Below are experts of layer 3 (counted from 0) of a mixture-of-experts language model. Rows are named router (the router's row for the expert), up (a neuron's input weights, with its number), down (a neuron's output weights, with its number) and show model dimensions 0-191. Each number is 128 + 24 x the weight over its row's rms, rounded and kept within 0 to 255. Numbers have three digits each.
Before each expert's rows: "gets" lists some tokens that make up at least twice as much of what it gets as of all text. This comes from a sample of Wikipedia text that the model never trained on. Tokens count by the router's weight.

# expert 100
gets: " was", " is", " be", " were", " had", " are"
router:154129178143109147106142160131187134136182095149075143169111132155109093105173104192090103157157121123126099128159088154141091123134123090104115099092116117153101153121131096123125114179142116136110144142140163149140121136123127160128130121132144132128183132123095124140116062092156095071160139149111143155151159133125125125132140113145120144118116119176120140101136174115133135158144119137167160111122132129089156124125119147130094146170122108135159097096110165140096129098141118166120158138145102102150127144110110118145125091127111100105136117099106143112129108148144151156
up0:141111112128116132174165172110154129162098131097116133114141082129211138112132163103073168166147154128100118135165140141133128164133075159126104103145104100115122101108128124135133125138145110167157101083100111123082103128120123133144087153100154137172120082146125119149131139135110143116142121146107142156120150138111151127119125100109109158112117122102103128164181111141117111164154119127135183114132123171154118162142129147109112116168151090142127115144137115111142134127130149173154178151126124130145118141126175152101176173168117120114116156124119125146133136099125092091
down0:134114110103149136142134111132146136097143115104136135112159104163105097129161145139135171138120128147101156136116120161129103151132125106147132135136154125068136186138125142087200096152139139140152075144126141126098121105081159118113104114140101134113099130138082081132116088128181104119144083124101122129109165123138152139166121093107151145091131100136103111138126100141101136080140084132146093086161158114128151128162086129121138124126106142140146151135117098141125095113119097147092101138103187115168132129119154145148120188099119158142140162111143098119126105103147157149
up1:163108149091131117103140122092107149104100099177128140146177129127148163137142111124120113115127114121105084182128109149134144096123130116126103125142138128140101154123094140134118087120142103187116127100151147133146115137124101172109152119146166097155086123149112152151115120126159135083117148119120129179132100137109117171131101130120137134164113168165131130119101086105134136167129111145142089137151133108111105133096114114101116137159120115117127102103106129135124123163090162129157087150100132140146093157075160079124081106134105101166126151096196153149153131156138176107
down1:140138153148103111140121148135144113133191126127138145132102165147121121130153127145162131136136111131109136131156154097147126103172106129102089123176134094160131133124114126141150186136095126124151146127143093099118126114151130113140076144179113161129155120123116092123127169126112137115104140131117107177156148163133155154118111130150138098122128125100076151121161123100150135114133093117113176111091148164131146107137146142101129156097116114139104124174077095149175104137126101111146125122123140066135087133162068131092106069161113109117142130081165129127176137122111115105
up2:149147136120098141091183084147118112121114106104115123124147142162084081101178125120133125125132141137113146118143161160126090143145116123098156192101138097149126134128155172172126091093128099125132163122095142110165112147148130118102154144139150141118125165126131132134106085095128153139149186128156125124136151121122104136089118147137102114150146106133078158115139125136132145080116136128109176145123129128106149157163113182103139135157117106134163122123113148112145088149101085141117139113097150111111147122150107117091089082097116146169144178131084133118157130109088127100
down2:137145135171136100139131129131185136130095123150150123115135162155146089136103152133081153129157171138124149094115156112129116116091157107199122123115142117121169129135164107106158086111150149134113159118134136113114147168075151160105110144108146123114157118118096134114119129135127124149099129113212092116129120088117132158126138093133118105112097097106167129106116141123119121127125113108152107131138157143185109128118119112123094147132107134148128147075125142140110101097186108095137094164180136167162136162092144168149137123115103104126093105124144137106115102118140088137
up3:152125118130114112135150137129150103141115105086111125138156127132165130138148145117141159142105097123142117139100098091126109122152114095173154086180161153154078143167157129155115132134127132139188130094153102130114118096112143110080146153157104144124139101171165143139140164138118145142142106107131081170166167114124140165141155110128124148153140141121152111129081112152131145115116076130083174155123119158100135106114103102121076102118095104112148084085122130168152152109142119134143129143153148125108134149122145134111099088105124068144145104086127122130137174126145148107
down3:139173108114129134120125131096116109102073130110148090107116118099179136105100125159149162127138127109147103112137167097091145154088143135155093120145094120175108157099116158111079134103108135138161104122139172118172110095152113136138147107087138112150114136096138150090164143122144142136152114144127108121092124087146144200115154110130130094140128123148138153146147156116107097115088153090107126143147121185107140091120102097165130134125146125116136126147153183098128134126165115120131124089103116119156158094109124114090115142155132176108140136108150163164151115128128102097
up4:095101105103162139121111143115135138119159133102106129139107104138125088103136099128122105143172138152109118131140128124144126111102152160134188147112181104128121106113105142139139152169146113145096142125098095129178132120107114117120134164135132111156172150122174170154158141093137103090075155129096152176162165139124105140147108116130116092100119118174103136138160129141126131101121133161141141068131160097125152119137147140117149131167123131090133121107142122153133127171118077123135109113112104093118098114127114070126134098092147104154183147096138195132107133109149105138
down4:184146112112097084139153140106150128120148149150103119118131159120126163159127121138120134123142066117150171106118123091096116132091109126107126121117099148124086139122117117135144121131102170130142115113161122122069118123098129111129121104111139142114071068149137107099102124143106177117171131156139115165111095124160148048138145128119147145154096108142131163190131125105146106131120125115136144147148113176146123114144058167168102079126103107139171127147101146129139126110130151139129110164097127174129160133118130141127134146141078154150115123146139099147119120134147146121
up5:117144137127106131115138105134084169135158100117153091084097142113121159128163124121126102165142122096147179126116089147116123140104161130107154145087179152158133079117115106121116141158145106141105092118106171166122125087122155120131145119122134126114122143107152117108158085145145134125150088133119114121076100067120135132121136082139086167106143136120121112131129091117127140092125129085100110151150122187117172118124103151128121104142124083141152145141127152143142134152158121105077124079116134115092185098160123112135135112107141178122185127126115140116136099150109148121
down5:151145124119129147172183142116121087150106105112123138072121120096101123182116163129142138146128158139125098175108175147164128174107143149115138108123122163131113165119131127146123123144160137136116128137092125113158155121145129109156126112155111111135108156157089109131100096117103134153106075068144151115067162118136141157103136136149149151130115156134156149116123120136089097174104101140142116143128069100137088152165135138119120087116146110136144126134112156108141143139163124120133099099112165091101101129099115111098149096129154161103128173126103078120145153160121150126
up6:113153154148110113122085107094101110150146118153115147113105113113158157119118092124110124117123151192119097105095096149123093140117119153127170165135173082134132161145171109132114104167125148137087133123125150113138150124182106137148144136131150108168122135104134127123132102138126174139134132123199104210115104115113134122086099106173094146094113143130140137116151132142126122144126129112164105079107122143148123169172120144136132106139121130146161091124095092148121144100130122122109163116112116099106166132122139099155128129115051123144140143164133157165100141140122134118
down6:148159111079126141141159117140105100115138126142145111120127136129143121136119142112147101172141130104105149137128147137156110132131174123133156101137100187136161137128119133140141140171104121118120122192105094137119141121044113136165109090088164137129182116159132115097139177090154112092128099179106124141111154170126131157120142164067133121143159113125118131106165127116117170115124136127090171157116116107073089150100126135110112113098135131120137138177131101172127124141117134119126124077127138158171097136141099123095112116140145122087092134121121145140161138132147133117
up7:153135127115149114109104182119159135162142139095106159124109104109157161116091202125116079139110153122153113129151124146123093128170112090155111092139121132127107158142111126107111110093077147142109164110127085110147110111135072145147125117117139108103123146146108097147122142150148141145133171135124156096144129140107103109113147077138157141154083103146118072085145125115108120129129137081104120117122141151098119131147142126122125144119093151160078121140119131145105138115098127117104131102101132078127100187125129092135119125120120116169090196095106104123129124125129092097
down7:110128145131103128148121102162137150104102121160136105173104136142094127135118093120138160108159128131076121128146086152137150144153117155122082087120100149110127104138111178154152132141158131094107149123136163142153142122137202128110091134112141096134135143124102144155114117114158126163144119136132159128120109134113139077107104192129112140078168085075156101143122149129131148135084104189140123142143112138113126152130117085109149125134150110122105112128125168158119078105137154175089113126142144132181107145097103146129105119159131080100112152141137133121160098147150135130
up8:117143097101114111114116114140139120121100121132124126128149137142118102134120104088121158167124187127075091129177148110089102163171110135144151126148126129139133110113143186155111106160105128148130090140125141122099107134123136114115138165107201135170199146172115102134118149145157166115125098104136123114153134116099125131110124139148133171160147113164125117152133135161135151136093130117101155138118135136154099177139159137109182120185158120124126123151145103147078113142107106169165153148135147103120138179144109168149142147131109155122123144132139167114165093130136118114
down8:162073159157123169166073109134116161118137093126161125158120114118133159124118128106113129128138068083120151093105148123131157142123083165106126101109105096103137127161104124087100116100152149098111155150140138091099105088157138137121162156114080115148125117144134142157145118149077113110123131132138111099108063113136121205119104137127126113147135128118144132095129129139153107126143127158182094115132124141112155153076107136187115169131137137151134168104153161119154126102158135115163123096145118148141134137137163123137133135124153123117104112107134157103102107140154131148
up9:121130138090142122123097140179132100083118103106105189171118125111141112115140096150162123149154147145107121105117086131123177119162090129131135118101131121118078144121111133140116164141121129139114111147133154139107129148125087119125143160131145112192128142132107103128152124157117143117091129180107140157149122123108110146188147130135095180128129109084171144105107134171137135131094153126146112130115127085133141115142099161109117136103159131156173127096065137143135156155148158145126115119108091115128107096126123175112100166101159143114115179114170161128133130143168152147
down9:143127124156091146118150083121096143120096148094125115103151121130131122169150143083117110119091148124104115178150160138123113103138151126114107125167127124142137148132107085119093139153122143098079137146127102188170119112108172172135084078079121121119113124159132119070125130130138099121138104152100156103120146131122183130130123122135169109115090125117140142103192108182129133124164081159118099132128120117156139141149131083138156113134081113120107173104117112113104098152106115148118119124194141123109147113111135119130118107154123133132120144144134155114155117174111165114
up10:107092097120135140121123144129103128166150123156143143129145114133100138102144123098131122100174123131094141141144143163135143204073104092113117129136125095096163067106101118134139160145186146151104107113151120103145122109170104105079134130103177142144095168129141143118162119117155143104129160163128113139145105132143134139121110150155104082148100094123145132126154103105139116153086117119147135131085160119127138124120136134115147107151140111076129106135092103149133172119147081120158182094109100128116138136127150161116114145084097099144107112163110101077127126130135103144
down10:096149081105130165199110135121143135113123128143123151093140133090162171115137133148126145098154167144131108143143097085134143120171135108176146146119119115110138137122204138118127102117104112078146096136159105110109085123172112138165116111128071120122134113134143094138154123142131098171138099150130127148189121159137136183151177157157125129093072123086137128142127125043138130117137118116135126143105128140132101137146121128126148160150106127142116134125147135117107144126133141153129112151118130146086131130134150103121100183135097140126149148126139122078162137112128132128
up11:122139153121091143089134185113142139120159085175096112132143182130112117099138110130108124091143076122103112084153135100119104143148108170107125147101130122118132143113088133099106146102086134107140106132111155180128112084161153132078158123139118120088127178125131168126065124140131164120136145147176116159128142139108088134096107116127125090114125139151133142102113127109116199162131121111100160120146113120129084117145162095149122172138089136107145126142119134119139138097128092089128173151130123100082154088128118139122145156145129140129167120134136132098122137137137142121
down11:165124120115142137156125091098143157117165081135156095148115095110129097189167169127111124169090129122127128126129138145074097163106125145131108112120179122139172122146155125134116120118122156122139086108134140143122110133099139144125131151110114154190094114133067100103139108111108116131143141104120127142100181152147162165110128150127136112099134156074125127165144125129118125102071160127114135155080111110157152138142151115125143160142120134157126094104125137130135103126135125103150148149112133159105131153120124153126143161157125129156127135137111074193138102155094145187
up12:131154141167115128143090156152112126100175082156106087160133147114176120116095097155101103140141160101114121121141175154124087123131118146156116158112119115094115113119136115170098155150122112135128117112119147145126141165090144127141118141121172115130127152135134080130106162069135126148167134117171142179152123119103093144172114125068116131134116170098115145126134138138090161107109124140115085156135213137100146130159144163125129105121131084117153098113128124132118152131121128108139117123105118137146128115149143118190137109143124090110155114151123143120098127129109179091
down12:138124137156125128123104114145145128172114157131119113102151120176160119167124130162119178121105160152110098143171122125093105122147163114113176150128163115115147155149120087072139124137119147111087132149138118076132080152137118148044144140154129118128174161137079145125145171125130142143120098112137124098157096135110144126083111137150167145135126131142127079128159122121169097112142140150100117109131092130127165135112112158131133149148134138150100151137124137123137161142104155149109154159124166128109176106102131119118097103159137089128114168146125147146147154104138062123
up13:149123125107141138120132143180098118149134122099122132086092141119120108112179146131179146176149110127141112116131148144138098136125124121103128135173118098162143156149127143127162131137119135176152134089127145182143107134104092108164093118112131141147163115166112132121144103118101112117123130138090105165133032158154159167164116137150160153128130133108111134141099137125148122121151139152138130060118135088124153124089110168132099095129111087101099142099137108149113133152148107163121153120128140079126153206099149129128149105100126145123147131127144109146091136117142131120
down13:137125148161111138121108123100127145131088147138129058139117113109113121147137151153152125134135139151165171119149148134139111141132145142085123117141102093093135131149094141125129077124151131158119115081128145115149117145109129084063144135123130150128147111114102085133134148087128117119148152093131106146138146105085135150111112148100135089125164115102105080129166057142124108172123139165115130122112194167080108101142157137150131135146128106141187156100149110132102131121100096101145147121144163154106120133183113119110155161140115151143131137163135105108165109092113108140
up14:173134082151143124153146156117146145103141176117137148113105101123124104103154117108125102138159102141102124120113106105125159114119109133113127120100128118127092171090112154101139103145115101142115116086148158143087092117117152143140163159110146160125131162137130078136115138121099124124137145131149131145176157118134116107086151109092119154147136089171147103205128151128168081102113161161126156110102132141170184162125094102183151132159139120120165124112134126098073106136095091117122129110160122147161118121097131104156115117158151134161102123148121135171122136114119130123
down14:080130128133106109141162115092145139136149101137130157129106194173106102105091117186156145130103163134130125185106103110144127080111122144106120112166183168127140108113127126149130149139134133137140139134143102109142135120178064144121111095130134102098137146137155197142141133151138133139095112132118120085127111134151128067126120136118127140141129100122137122095143097109105187127110102118112147108165124094129106078131148128136113121090101106123118133145156105147143134131166164129124151135146127121144169126172142119102068140089126102103128183115135116089144129110138127138
up15:160164142140146128132107130117095122128109132135111189119068094082092139134077144119096134103144090127138157158155124142116070157148088132138185098104111159114153139102165129088116145128130131149124116139108134144084151157136163130130153135128155147127145187114175134119128170139105128092141117126141133155107101116123127096134128154158129131109135104128135116162092150124166146198112158109128107134138116130145130142160145145117099122164121116094165133105130099104141116147137116131097171077126129124158147115120082132109149119068128108106138137140099124167087123127152159139
down15:116159105105123079116097170145161140124143142136158101124101151145115090063145090098116142149112129122141125090138107151138128145132166128151146140112097116103121151111131131133131105103088100126113134158141154135138137136109171137106135123159124116079132118133108146117157102146140091139106108131137108142160117184138108119144167117124122146147135098123161156086144190090167132108142131087160097142069082093164158156119136121120154177154153134126116109088133121142142121140089084165158145155107116125128130136134129137136105146142092143132161087125148145115135114141142075189
up16:125105176145094158097118131148140077136123078144101139138127144140149130152100112127104127140149106143153103139151130121124158069116120202162167119112160143115144157123148160119117134146142100129087102074092090153130111131116154125098139133133141113107112132099160131142170149146089129132100133089125129088139120120115075113157098152185141150128176104152123164129128139147152122139102127112143151141099108106111131080137131110167140113090156139165170150164129156101130116118111110126085136168120128124114149075146117120173136168124124157123162131110117128155116101097142136120
down16:084124141137137105120138138111153150128185094107107192129162169109096118135107119174087163125082110121114106112105100141133153107139128132141134143098115130182097138156126155109125122126137163189129114129113144129100128077157131126133100111108126074150154099113140197091079105106118109102133128142143160149087106158142143146144144114122076163152108119102158102164134157134142145093139125116135158119130125146143179095132133129115104119128127128138180105126103127117136132108137096140143186165128128116128149102160141150143094115092090149125116135099132142151130153153117147137
up17:117109089157125112134121127137183106153152126104111139139109108104159155128120132119098145162160175130078131136126131101202098118112091127112139137131097137071123129149126142134108120119117114113147167123122129121163116127158105116171097154120098150116195140147118129096111142167121088102095090117129134165183115131102119153164159129116103137078121114163096129110124147112154145141153156151101102097098137118143142156142136117155136098118092125157104150140133145163121141105117162154164153159164093075149079154089115160139131138141141120111114139126081124141135146115124123110
down17:126112093140149145141137099072146145146132156127163111152158115135120129136146150117141108149153098103160135108126102117115137123122130104096118135104156120199109088117122083129102163133136123105135131157084122203114126139121132170113139158115101136162125134098125110156121136091145138134120143121132087117094132171095097133156144176134175119119132123118114141084120077134125109115130137091104127137130157158110155132112142110079090151106131101111090162123151114065159141132125123096121087152131103158082160134111145126142163113100139130101165123135173134088126127136175109158
up18:129099164148134105106145142134134109110153101096085143140092131124150137094112109132083128131117108171125119086166147129114180136151132151161170099140178155160171093129154150142092143144111122136094132125149105144085105117114149130107153132143129084169121114106122099170120144132094120161162171148142167113081063137138130127129089128137123131120123109137119112131152172123151167115128123136110118161119100143129137138144131149132096084143103129164162111125092149179131139120120136117124127164142124098150133151083112109159143068084093115067131105123122113134157133122136120124
down18:121125140137076106143104098138148184114114075120170125141143152147124111156167129134122144106155114130114125193130154126072082103126132127122151152096123110126110160142121114089132141155121115101111099066088156145177143093163117139129065127104155123086137127121122117123120128108119127102135132141120106142144154118130123047121147094177118090126149115135168160141126078140145109137145161130143142111096113148119101105114168125112090169108155129121120142140123118130121113115167100117117135103150101155113121117154126136098094102159154160171119101133160129126119137150106106110
up19:114138145145109086118089130129094106099105113127173127147169134157116120172141140115135064105156109122107141129112089076136148135119139097138139117095153131120071139136126122126106146187122110128122102122154150135100162135109127115145139097133123219097101139120113095126118128132118162140146120102152121125114130113111116163181141117106084138147113131159132141151152119135088116122076115139118130107138129163140119097119114128175153102162133126132117183144126174111081106142133128071130113126110162145158112134114143130157158113109130132107162104157106098165080122115170118134
down19:119124102071100191136098144164153143119114095138142129130145087095127154149135162173091146142123109121164122110108140128092134120120091145154135097162131105146135073151155135100139162132125150120134120112137087202145121078154089123112155141125100112113116169093141169119140144133135116130096158129140144120114109079096120198102122147133108111083127135134104130131126078127123115144144141126133124090165148146138144144172136064134126120091125076143145113111146133112144101164104127154108135132089115105107113114143112125125100123122088111125129116148105143117130109124159166105
up20:124148139146122121136118131154170124142126124172136163147073103116150120098121102135142169066124177121188119089122164155107141166126118134117129151090106098118145130093185183123154129105116137094124135105118124137141105164099160123124097149125093105105125167106150111121144127103132106160109131135136129163123104125146102161145106176067112128059117127138146118133145105153153114104121157147150115144102140108065116102130153167147141142095139133124140125078117116119129134107120157157133152180137103116130149144152128144167122132138117129161129112139106136149147074162124127133
down20:116115148110155166156163140152076110084137102128130088123104168136167118136101171113113125172122123140102128157135113138097106128112071114175084134136119145129119158144094167155110124114124127164116139120111126132156120168155080153158182106141122160141142144146127140143132085075126127140136113105138105143175149115101139130101098133138114135143133144167133154130128138095084163143113071147088135143156169115117134169128153058146120130115107137104131154124116107131125136128169124123161130133136159172130134138106117123089158091165135106135127093109101119097100124116122168126
up21:101135141139124132067138142133097141139126115160138092113108136135131156153139111121096110140123118147133141118141116159118131133114100116158119140082138175138142098105126099121102171143111121151136100121103151135162107082126115148161114087133147153095093140107105138138143119105171098159137120141154149172132151151101105122092129115094086122116142111114120131136070088107072136117130133138154101140149166141105108113167130096093127122141097129090127114125099156126102124093123139099168146113122110094038124129119181161153158135138172121106174100123120157099140138116074135143
down21:123140138147135134106165144139145162108122115159154114144121102111178109115121182136144133163135099141146125110112103160124154132096128118088101120067097140108124166127141084101134160117126121127107138133140152158127163144129100149138140151147125172152156120117113135138147104157143127192159197131144169150130122154167106136136106100135112136144148119080170150126111129133118123160096131095105113114108154109128086155126119115154104100136140129147113115104114097121119119123163166101122138140117102136138093181162129216112123101111129126067164140093104136093119128131111146098
up22:123106081082130096165115144134108104140101159096115114082115106106144135112109152112096147118186118103118127116204103154111175125104145130108116072103123135108101133142098100126151135129145107167103143125117091152133198110111098131124136174106129114137135126132150109135127127148140114138109122107152143115115129112125138119106080096117143148133138149135116155144119102104125111156116137115131087084097075116117152141177172137194132129160113133128146141142106163142052130098099143104094128136128143106128148156131143134152120112103115123130122101129113138166185119116096118116
down22:132122207124113123082148126124148145168123131153157114137153161172145107108116100163130097123124119159134146143120160153151141111150120121162123132142118105158151127106084111130112139153121116092136145142156136097120133127121076143119110122161148114098109125087072159147188122114128154113137146116105147118156124116147101117134156122119105131179142103154139082093130165112153128132177141130120115130133154138099170070112120112077133116136113151121131102161112112102152177142136166147151095133155091157130097132149137115159139136147123114155153128121136164111121130143187187162
up23:138108141161110111146131149131142169175150093127176103113094110129154159197123137112127142106130118138153147143174134116124123134084087146102137105166140130122143113112162071111128188146118092165163131146130161111135147123199145127089131142106179115192156098131123149126174154144139127078150132127138119130094098129124125181133113113160133135150089131108107137155117138179116145130113103125130150134160116132121137172135103100124126095127159158130137142133121130159150148133119144136138149118083149136131136186152134119087140120131145109137130169127108148127132140102119107090
down23:146150163131132150123124093104095073096073141101097158117110132134173137113098138131116146150169103156086122154139089122118140120157141124102167133129153128108120112091087149133116139143119152120172161152120152163129107135107137133137124161102132143143177157144118128134163112138101131156132143129135120138115119110094121167116103116114080096141177135151111124089127117104115196130155105104124111197121119161111093122119120116123111129153155099126149131152082140163158102156143098133138174106139106117113125120147077168089137139129114123149141121127141128162125124199114090138
up24:105100096129127116154153138123144101107126107140095098123126122108128150106149120137168111136115186136087110121133144162129084114129132099136139130163158166110081137115148160136120099139076093183104137094150131137096067105111106110162097159127119099162134112156126108109117170121129109150131097145105103158162091090135112149141153093106114168081108084149141154155156149136142101163137132130096166134134162118111106119097159114149086115140145135129135141129099123167155139139137126099146132140133152154120142126124143121136077136137159110089112177108119131155160155183110149138
down24:095154154137091101079097147135154119145142140093126116132141150106140111142133103172124134142132137115176129118122161144095163145129118088114108106113099144141118123135142108117142120083130170129120163141116110119144176097149121095111156099107106149096133146087147134081156101127113147154138136157167142108099097104158164152110157146135128117102132121126125106110098152121099129122144129114171117109108126088156165110166128138093160131155133106142114120113115153121115124101148128156100153139120143110099132089134145106122161111117100132171178113161081124180099153116048090180
up25:109142153134112135106148129145174148120171153123141119135181143173090136136162144122143162137117116092124128118089155144109079120137110179129132120123110125120150140114099132113117138155123126098150124114147115151119072182067121108121111137087141116117147116143133114152119129114161094136111130173126129174142141117107104090093138106137150119156166142147125090154080165154121107134167112115156135162125143088117105178110161171091151101130132114068139140141096127119154119107108123149124090092170120120103149127102119123143097111104174139095138116137120135119079093139151089118
down25:115119109149129083146142143153102178152156137129100160125091126128146107128075156116148131143096141117118139164131151156113140118119165141130149104171099126139155095161162093095186173101150126147091117128133135135143146119152149158150107117169148096120123128106156090129129099119094101107148096099131118093089089150137125115133118106167134112126159099136130159153117164147113152129155167150180103120138136139141135116139113118160131147098135201127116098103165129146095150147108124177095117122113156093146110130158128129166120112132103128135171175087131113128132166104104151129
up26:175131126110116140124157105147149141124165158116144191201115154105113093142089095150133155150166151115148127163159115091161126140119110109101146158111100151104128141112111122133106128110129190105110129140107095125108129130092166131124082126075111120120133181101080127106146123168122128162147125094173119070151140083115114141165135144129099110086096125127111111117163159132176136135092132132143123159136089132160146143140133138130144132159110126098133133143148130129124101098124118156133120117131144131099098116125100110129140140104127135097134162114069080115091147123124138109
down26:105132128130098113094142094131137149166125151104098153155139116120098076158078151136125111133099146090147107109137135102111148137115117113122107114119117137121121133126089120101140102114104137130156121182090144129117124130119121133149147096148123146071180107138143115092084098136120128100059141154147115170129145122129148126142166140127114083143102089119118136122138180128144131127188106154135107114136079109133153110108081085108159110154132168115080122118133151096100153109121146136124101141182121133118122104155150145169117142116117100103104107133176156131128187123157139154
up27:138114142139086168141084141140134126153095135115126169129102157128127129146159130129129135198114125127167124101107096125118146082134124154125104106132142096118105101122118133112114079133120105105151124083129097151146077120147137146100126132132137111158110133183146169160104146121148116141129163140119118161101133131100124144154103112123121143124123121140117146125089074154088176121078073102100136139100127097173114159126122101160118093156067145121132120106152141165101116146123107140141123145122147118095079122118146111179150102106135078122154113136124122112143156118153142064
down27:088145114119157182131159130148126156156120117118085129131118166127160144151107139107092137118093137154151126146101155114140138106114132134146128130132131114127104189105088124101096082126103137124132100101124120150164150133131126124100127106111082114104135137089132129083109145188108151113117118125131137107105101137133124131122121097134121123137092121143113141072098102132122094156137130082158083132163107128129106132130092115128154089143132129155131153075150109127118172100136123130083120132208172173154149069120158131152116166169138116096140124169109138125135096128141159106
up28:119113151146133147119131120109188125142186127050123144130130143150145172123180132139126101113114112090128134071129155125131117112156156104118113100151132143132102110099118121111109121150146110123131117126127110147153091157098140142171100123139183121096139125127133145145117132128159075147094075153146164150165138090098109139136139158164123146087141118166154102081144120145117131130114118131105121129119126140089117164144095166158125159128165132131130130117118178097161122130134150117148117086176106153129108108107114145078107096113131124114120130068174163125098139144128111137
down28:133126149168177101128127123095114133119132164142156108108146086108113116127073149110138132121137138125142136162104187089124144105092138136110172130120140136147161152117122162140151154112088126153098124147120122135183109125156140103160108157172180105162124115153163119133147128130079108101079148083108107087115123188107166101113153168099112148126144155141110122105097148118153142100117138137138106128119120101131118134118132141119135134105113139112117147142104134156149103107188106111114154182126151127117149126125134104191145146105159100146149137099127137096096139100110168150
up29:098093107112159106134120105131158107099219128140097142104128126124143109092136072085135152112125130124139078108182171149102134151121131129096159130140163135115119112135131126153125128156146101108138135114106118157125117107068128141130111128117161098113124137146123097134145138072142125131130107110133129119114121093069141133151119160130113113148122142126109169145118170167129134111102153131108151105149114067104139111121143170139109142168122118105106160114106099136122094113080155189105140118087135130109137156093119145159145136094123118094099157138087106098143142146147131096
down29:141146084130135103102154102130128149144145151078152106118142119132081150128148100135139126083147121133110145152102145119090120135150128106137135157133129130132143186099133162155148159159135143108147093119104152103126113157073137098162097140130135134093090152105184146119091135129070157134141090124112084102150121124142102117134117125117101132151145131131098141198149124139109143090135156146115155124090162124089133115119135085120114087102172150155121143140133163145187120129130114121162076128169143090138125127116150157095133155164115160116120151159106120159107156119109138121
up30:144113148134126131102095164154111108120088130140155088124128151112138130103102116148108103096139152068151139149119100106101130121120105140112143069142114145129126096121106096112107173133135125167103106150127118163120189140100158156116116109133128088089118126097124124171137152146113111099072157106135108077122113117107104141152144119147111133091114085182105090162124156088138084122160131133116107072123152147109184092119113141139093133149125164146154145156127097089127117116140136132142123196154151113152127105121114121159097113116130138126145124152158119086123124126145140110
down30:106135153114094133148142117166125160150093135112134119105145111121129147093128164084142136132149102179144141075096145100129139114126127122097164114151139114119128136157167165157108107111108104117167140057131151115131097096128121137117178129167148134161130111120132096139094146159105167167119085134161125124091119107111130134085127099119132102147161153148125160127144088101127136145125121094144113172162120105121137138087129138135170131147129152125092127125108125170143088096131107136167125063146091132113131148160135140077178142135177123111126112131095103164124112112129116148
up31:119171124164141131143147092084187107092110132146129099102172142156152157121137133139112147148117151096091135117125128096117125133163137136110100121107099132132096120104091134141175124145112142104136139101151130136124109137089120098124118171107163095121139105132164143154108114127136103114153170128120104129120182068125187087089143124132132147150138135163127118157133136140128163109173126165177145070162119170140129170148100119108133097151106114136121120138145137116128157117133140128098073137105137124112117129106136144098084114122087167145149161101140181163152138124126155118
down31:173132127093130060111175148110104157137165119121117139103096125165121097112126124132128152119092114156144154130127105140101144080119122100114119127115148099138161124069136148084109120103094082169142100142100098133123147125149162133159108119139140095126104077148128150141158115135188117111153099126103095153112103160145097064172152129158174138110142092099110114102142142099150106135150146108129166158119096082103134109127138146112122167146161151102128129159106123115124110154134089126137145145161133105139134137159100144137164120112136124156079156122141133125124159140138123121